{"activation": "relu", "normalize_top_k": true, "routed_scale": 1.0, "balance_bias": false, "router_z_loss": 0.001}
Below are experts of layer 5 (counted from 0) of a mixture-of-experts language model. Rows are named router (the router's row for the expert), up (a neuron's input weights, with its number) and show model dimensions 0-255. Each number is 500 + 50 x the weight over its row's rms, rounded and kept within 0 to 999. Numbers have three digits each.
After each expert's rows: a language model's description of what the expert responds to; "gets" lists some tokens that make up at least twice as much of what it gets as of all text. This comes from a sample of Wikipedia text that the model never trained on. Tokens count by the router's weight.

# expert 9
router:486513480452501439471511446568538556563508480523462485535521525473425449469464454444430453525505546451479506358536550442505482468561567469626531577452518483466614464562440448470540537530492454555518535548609413363478464527445485543519477547552529463524459489589459446536483549473494461467546449445457523459610510446507489511594487556547550578442474358469530539511465448525401458532521475454437488596594427554450395454423504400456568534460456453576488476584520447504479576519490445522636481445587480506533456506438543470483550457394478604592460534516525524474547564439426528504494376511512477460558430477532514524579535469526475505467472538503551531508460532539468534572445486443546478507441531522557475549436489446464572519489506540473551456527517534458512506536485550
up0:489383449543432462461502502422502487502578550480581461520551487419447437464561509492488509469547437537565434546482585527579543480537395495557528545644508487401485423539448567491563462519490473512454474537439418542488492581438400481476544507522376431548394561490539501545407481433488489490526470488514500530475494461496479494512574509448493520496496469484497487517434491527474477554484460535507495463590459387616442459447510513483551541494512549409552501418437493454522569553442515487476530496559577468471483592420507507471492523447490573417563519549564472512556533497443464539539510480451524418474539464467547424572545534452521508549382526523560450499535422459640541460447425551531577422536417500521479493478407443562579511471440501407546483534493630515528446504509517
up1:518547500579471489525447517465546478520559510586529522502525386542459460498497586489473605510570528516483583528490436458381444500487450622529504426507588549461641510395533577440486423573470446583461473553542434463467473458540551463570551460526566494535417492552516485528483535488481478490517460415538576485474493482483435530457526558598553514573537411493423489471495539503535503522505542451593515591513528453397549477473505508467497445544512436565417493479515470438418444483594490531478403516473413475617567485438579507528535559451509498426474457459528514494448602387553489485494486459562451518502515530442510592505378528438456493528512527453524517440481474524400565504468442530436495507558354460486555502482516504594556518533535549519502493505573545482449468518463524
up2:516453509498569432487444465450536452426609493435496443493417516479512502461476503533448450455548423477527512443479499465482536470488484429553453584561453479560569398600505470477518453468462467436446481534438494416530500459462503516498515448563495514578464467553476475533551556577456488526478467418534519472429549522490466545632432575580513655534453536535526549481508463459489533524466473412507434501473506486521474515346527528405529439461536497407519452549481411509509517427608581564445570431549607439557490419563523501528607499519520472542472429530484410513424472568534503533485518502563548400468551446511508489501505382496491524518459570438521467435403516476485537516486587509393477430493482531553407465466481568496511481492461535468528538475423491429589544450442534
Mid-name word pieces and function words like and, into, all in plot summaries and biographies, such as Timpan-og-ots, "gets into".
gets: " and", " H", "R", "an", " &", "og"

# expert 0
router:495551469454457618484427587530516552488427540551538547560535496453404464477484456437428466574564546467483559426557522468529488470458507453495544733459521467435491514563449579476566511533558456556543530529538464480465465525430472535461539542529506555548466504461449463530442464525468485468531456453477529459525460447592519575540479533564535546451455516473523513592506484524577444481548461464465536544424483551476466461446552505449405557486483457563467448529530454533461520546599455522531475432622531603458462570467525447625532466564488468542438523526557518497546510463453528500452448470494455449494612439531434526500522457548454547461471342531531554509510511560441564607520483465573423599466554506564422533501468477483563536436496533452552464492558538450566503547478468
up0:422543523415441507471479514465520575521368526565473534479501562592468370492492501578500502546480540454502575552567521451517454423571530506579476479485601377499501545544532551509581514505446500495570562504490490480543461580466489524479537579461516530540564563487577513567458516516515520501555581474479460418598515497453439501471448474473557570373470453463513491487470528409508378538539404521341457455512495487539524447476533578485455530446540477504488485496519539509455463510475514431650467516493498538535561524520534531569521503500393522502479519511472504526541481473489491407551547543540607440477455452580429624520547456543513557400462524511500522557565547567529521546514555436495502586390473509496502409503463491509496545362459577471566479446521519518537482538540468
up1:411519488484539434568487484606487480430503486536520524449572510433399498428501536405397434504427502528483417471527497504398485608543472581505411510479596494504416540527506534433505511527659505474582453517466524529524543534477457471499522460560535512473481530566464487435529489467450518542458491400542558463548534523494508583458606503473514493525515545493397480536490494482495465485558408483536507491551559506439602470478527546521518550512475436550397541505552521477487525530470468444506499516521587428545536498497486561411524508387451440515438549452602574477514549415530508425541404490384488510523477454448423502434474461483522578494485439438521491477572440551610483500504461498429524541472456427538502479615529463444460519484435540400645542548536575491557517467524473
up2:501510445469577551553478593613558449525520487417517495524526434594530521520483438514518399498491560494624490448496604484450411530457476438467492511418486396420525454511541534455511467585442432560499506495440517523392562445382490488431509516507538515533536442378496496506514463445605441465605533514536505428579573513486460422457471472477492431442520551410507526548430451603476450484477456465452540501570470527443442409464508516510422477426493570511480528564518549487463499561518583493544495487551435509516509438445544534507470544476462535556484553490517512439512537417496510452415485486505516514496574602594453496516412396478559433418501576464448493478475537503493561451380439549471509459493487450455539522454484529459457488551532472484492579418471463514413476574566571
The word "and" joining the last item of a list, especially places in species ranges, plus spatial prepositions like around, across, near.
gets: " and", " around", ")", " S", " across", " April"

# expert 5
router:525544491479502489482440375514565539444476472555593605547509516555595428510526501462450480551550538460474517561583526451534433443497484450556549523442579444402561514568453546451570575535549432562536530533525555546449444497451447549445466531529537508559440421518448467573470577503551445448513466449522490484477542440536609497533474508552523539490446554463524562477528449544594506457560440437456520578421486550470400472442547471444540550422591456432469454578509437554441527550460480471533441445530527493594471582436563506464544471374464509454433522515499562470565504449485542491461459437461436458502503436558424510465545455525428490441453519548567551566490500560444567578499443449557478499455551571561483527549491443454564563453528563452548462449475556537588547553426487
up0:509573457529512467503600485512507535506571473570547475408481516542497425457518473484455532533511472493491589502480447537420492478511539402498567480455500526511529553561419547531468482560512455462517594487479589571491557492553470563456482453537439589473367582581472468432468471558501545474561543476382515486520479473534421588568553548472542408516524453425614445440436473441490611456479528484546472464485347523463534502398494495477525508448465504543445535510447505460504494498491446536535486489482493543417427507494522478464562487519499501444542469489471558557575571515521500443577525563468559451492506450586440418477538416518577594487532630517463433461408528461421477431582578430541488424489567548493463485554456519410571514543460384457470429491500431476531552507487530
up1:469483392465512473464552646494443508565568506569565543574492561517557404516512558509491499583508486425524570441566578459480514549496511485485518488466561542526388460621510433521498463497552526554576572527558468524492563503506515486476524518493553441429512394494494457453528525519466365550487461489563547515515470467524526466540457474535443596445524403454520463545540451554441436499501482560512502544612484549530418458472425518427509500478458486466521490541424541420499523541579579467568491541469437497591432507553512559513475530497465475503512541492576540396487475552366500497396562514531505521451580511418418574529508455535401440561479499483548487544544516556463583492492500547498409515436363488602521493495493546620499521505520509523472564441489523558497506465533396
up2:456485517517523491526617584504484608495504579486541481588482503433469529508594511438493502478542537535454583476492466498457445514501505491480553539486500399528539530504512425474468389591505465492522495615502381520511510579465466471529503495489557505398524447477461627562604533487516494508552504461476548504474480512482461429461535524576532491440457502358543545491514422581468530503605449493507483563545524545462522406458599511492545527442556494508502427535458569579471534425506447577499455496521463593578459547465471533554529464513397535515445443469478483512571402477591550477535536508534461434502554462490409588523548462564439518389437519556534576494602452505510450467477404386425553489553491438494485554515459457402569479544548529452480433457550539495478520579480489
Month names beginning dates in table rows or lists, such as June 19, plus semicolons between list items, to, wife, daughter.
gets: ";", " June", " May", " August", " to", " November"

# expert 37
router:573463468494494528525515564488582527484501417537467451544497554594558478435515431455454468522514556465447477445560558472514433454526521448503550547479436458522451538542489457451528543546495439539541549534436474510489439526462438523535469546530533465543442507522446468546456403449623437470517460473461526456599466451515584545525514590540543531501467444479549553440612450520542546421497470435414503550522492556461488495469557549467577544465431453549503457586509450536486545516513461426613460463565498486611447568442550496469535434323459494381470519505584528377519465474466533533465473661454459439495562456538512538491517450550459550469463408523523543526492460553485552415467453440570486559425489562529463541478458493451508530463495558458530463551588516539546559550386508
up0:473463533610466555578519386504551453575509517506512559542667572521547423458492475492603558535540520518545497471482541510513393579512552539473467458460568485454465488514541482593505448474518479445484534473529545468502528593506481626565419523496424522482602420429521417557581451514457458459515569429468463460569558472609513501474537477510502507469476497536610544523515494469408431511507485576459475560560537575544469451507569531488467467551477515473513459594455512455473474486491533535417478354450504481505532558530604465565545509547483532504568521473522500538504463440491478492509568510477388446541519495586486517561509535571511450434487530478498489511489375522563530477360582540492477451576489538563519418432474442512451490458513580479599459445476440551447499528463485
up1:547458464528451523477570547491525491528600516430536475492609380489510543415497524498512482544495540497416490544442461471493591462538459567590571512468492461432497481458540563393502632492519554564544557490499426542567474556532491468489607570559561451512455510388474498459462532404541533543588485599568569522500569438497488525443501391501553532512456456571463497554542543452443514436493450462411513461513470430469537498516476556529415475501473465557412488529563556500466502528504546479451454499392447485500449411465503522423511500488498501493508441547567596522490523426495443523474488478593411473415495498425443498524511540485490397537498468531516479506452492519472524485532565507601521509577409443518446658482566450494559512498520532517370510477482559491568448609524555
up2:509465487338450479516526550463575516474402477509609490520510467506512517499390519500440480471516634485493551524487544539487412433562479513509523387549575541445445471466520537496437549490479478513486496548529506516436493515418514552511478411525494492553451533514492405547548529530479560475469464532509500466560588476496555387475506475523509616462422616431527534491522552504491613448568490554505583518530551525526559463578427550591523542459454502490469543597485471476444486532518458506437542469497536566528507449613444548515488525471499498562450585509555420544481476515492514504436445455525466455546576490569420526476477504570433494459483506465446421533565413474447595508426412538535479526480488586563462548531520474524563529517417577507500355538525447635433545460454453
Nearly all commas, in prose after introductory clauses and in numbers like 3,254, plus rare words like political, money, trip.
gets: ",", "′", " go", " political", "av", " money"

# expert 55
router:512487480453507531440453478498532527445522493541507501559544565493489442512537477462428460544579556456476517372545523465474435485513515484526560550478566454464595471560460487470558538526550454544523539522494379447496458544462451517526523558538543425506460501577438462566568695510472465448503422457425514464346487462544392465599524519539550613456453445456580525443475472525522517466552454477480532521454468539440528442438562408439565538474528464479472455580531458532441561544442455621553431419514459427490467529482520412406532459516484563374451520494526538531537506473463546546489459541514432481469365436518547548632535440521451546444443518551537526552514518538472518598489487456538480468436523556522463510496465462467512544444490551468503456504513546501522536530504395
up0:550504509502496587453507467493434499510416549496520532433504432557474429534588571608478477486537526479520537537418589469497491497541463512528587459540423442442516463489372516463609530490523494534476506476560456446460546559492606616476484547495442457521540498490393401462542501438519429497482483455511469547516445499544501532515468486646567473482513457440435497492449515524487424451432485477518559521457489432484397507514525473552480438459632482448471474544425526506442538460535490526475468565483545593451498467464450590483464539532528488527414554529537555619463509470516435502476548573421450495501361448554417565571545539532483466489512440485587453539491526476583527543481437514507527457545528516491595658481532438479477560380558482445458560410526523503518512449515530
up1:459483450525472426491506476423487528380483551568539453487520472390506440475461495487488488401499482470479559471473602456506481499486520495485526523505490444549551460544553406394486580436468507541482443438573553393505550650503479463442510607507530428531524429505405490560588456442452468548435561525424436455600587490502498574547543468507430526377379440538573517514473494585543425527480499546570551458523512440547595558456455448510546529495503495528531400397543511504487577452470449425536534489468462539489511476491439561572493472585496552516479514486447531531504561489505513521475418528400429551540560570587530518536543470540478553476447438545473496474499541546548440502409533529498504419544518494597497459404469429515542469512514534465496473507607552506577480540499479
up2:518366509519458474487455486481543438534488472555451502463447514521523475428487480481416411497465426544444557466558442439431492503508587485522466550467538454444465515557518479481490507537537580521504588515459401566530454470439465479464548525480546470528505570494469509500440455540496494435476477503594476381565508482464540465497490572467564527434468493512541512501424450446555464508484464411474429516474430466517570564486487461419619463553578491493435401486438468586531636428467452495488375465578466511544583457484463485396505468525477456494544491476561544593400452421460548529416521402497468570430503400513524485517491445455566471585422463512513521646478440513426490558518501485437432412432494509524478515613464495545564486521440483513465443462558523591498501517558458
The word chronology in album or event infoboxes, plus table cell tokens like pipes, numbers and song titles in track and record listings.
gets: " |", " through", " 8", "°", "5", " 6"

# expert 1
router:476567478454475603477497449469535523423560491581563486504541523517471472447529456421466451526501531482466499478530495429506475471476516464615558470486546456505538486593470514456565535565544446557543535591509447463458488508475435532478544534590525559527482529522457466575545690609528481481543472481483544460514461442502504536474518552530540560473422521443523540390571435543539515462512469460446521566437364511470508461460534413455442522456583462459460428523479471512440560563394483508565441441618379550516484550457571448466563424484472496497441495514442522596565575455459526554477580482507446479483490463542471518416562469535482489471469572588523551549437540528466563544466474477520515467470656551519464517482461430455543550434538547439537442425458597494547547538524477
up0:477463532498418396473507435512453469499506504542543545494483452419454550456538595482530459508364528536420567502481479541533492511486526502536522518443577523503481466569498376582502515532453411448553498554554424512483452473470460468445499520517508521500538456454469573603578471602514547480567506541489476468508496495498519532549475487590589553572447521540501554471554511524481504537536423447542482595508449450596521539528488458498485469476539527507647436506419453491461504478556451493476516489502500498452525516408508534494714545550550453568489551466526435476531425533568463480612484491407482480490426563585603520405511457483571496412540469581434497479485521579427556442544482487494466582489634455530482452568443387545465491542474496585491545552499507455463499523480511
up1:551516528585538486469437469564471522527469492622577541438381409478497400510445439551487545599556582504479495502533498485488460576568464407504512498523552419459549451603508499532611546528544493594531489436486455511528473454522477494546514471475527588516503474544586547556534480584547501524465350476515533568506519494490439508526469453497479525512453514572477461497472421512514492489497460495539543554452403523493579528425504527474564500494602458510505418518413518471470568479478554524477553366616534548417447551429518448459486492611524487542537630473479510518539480479545518521575518443472489449469525504499512504569523463478474505481512494518556603562451515532476476455610409485438486551566583496532511535500437490426512463498461599458552417493516565505653570437526457
up2:520564542527434565566437582474487484464481511508454427487512499512397395374504422421519468490442492500472482522477546481522491525511537512572537483499437428505535598577553524443491531500504477511449502504338439455477486576480403481461507578541501473534455448564390519562464484520609486473493542484511503509501585519479414537476486514452478432485527495539487477440439413447648504530472552441488521505462467507469633537500440527505509514495452577528443354443536475511541600449378448539523512594496467504461363453483507478487578512539536500530493556528426421502484428561495495540424427474508513442450474435499503472487519458500486628542470529502506481569538476551489502475502492491545490442494588519565443520602479540559591500454471490506550388513575486487540510534472383
Semicolons after stadium names in sports schedule tables, venue nouns like Arena, Cemetery, Church, and verbs such as left, remained, ended.
gets: ",", ";", " |", " left", " (", " RAF"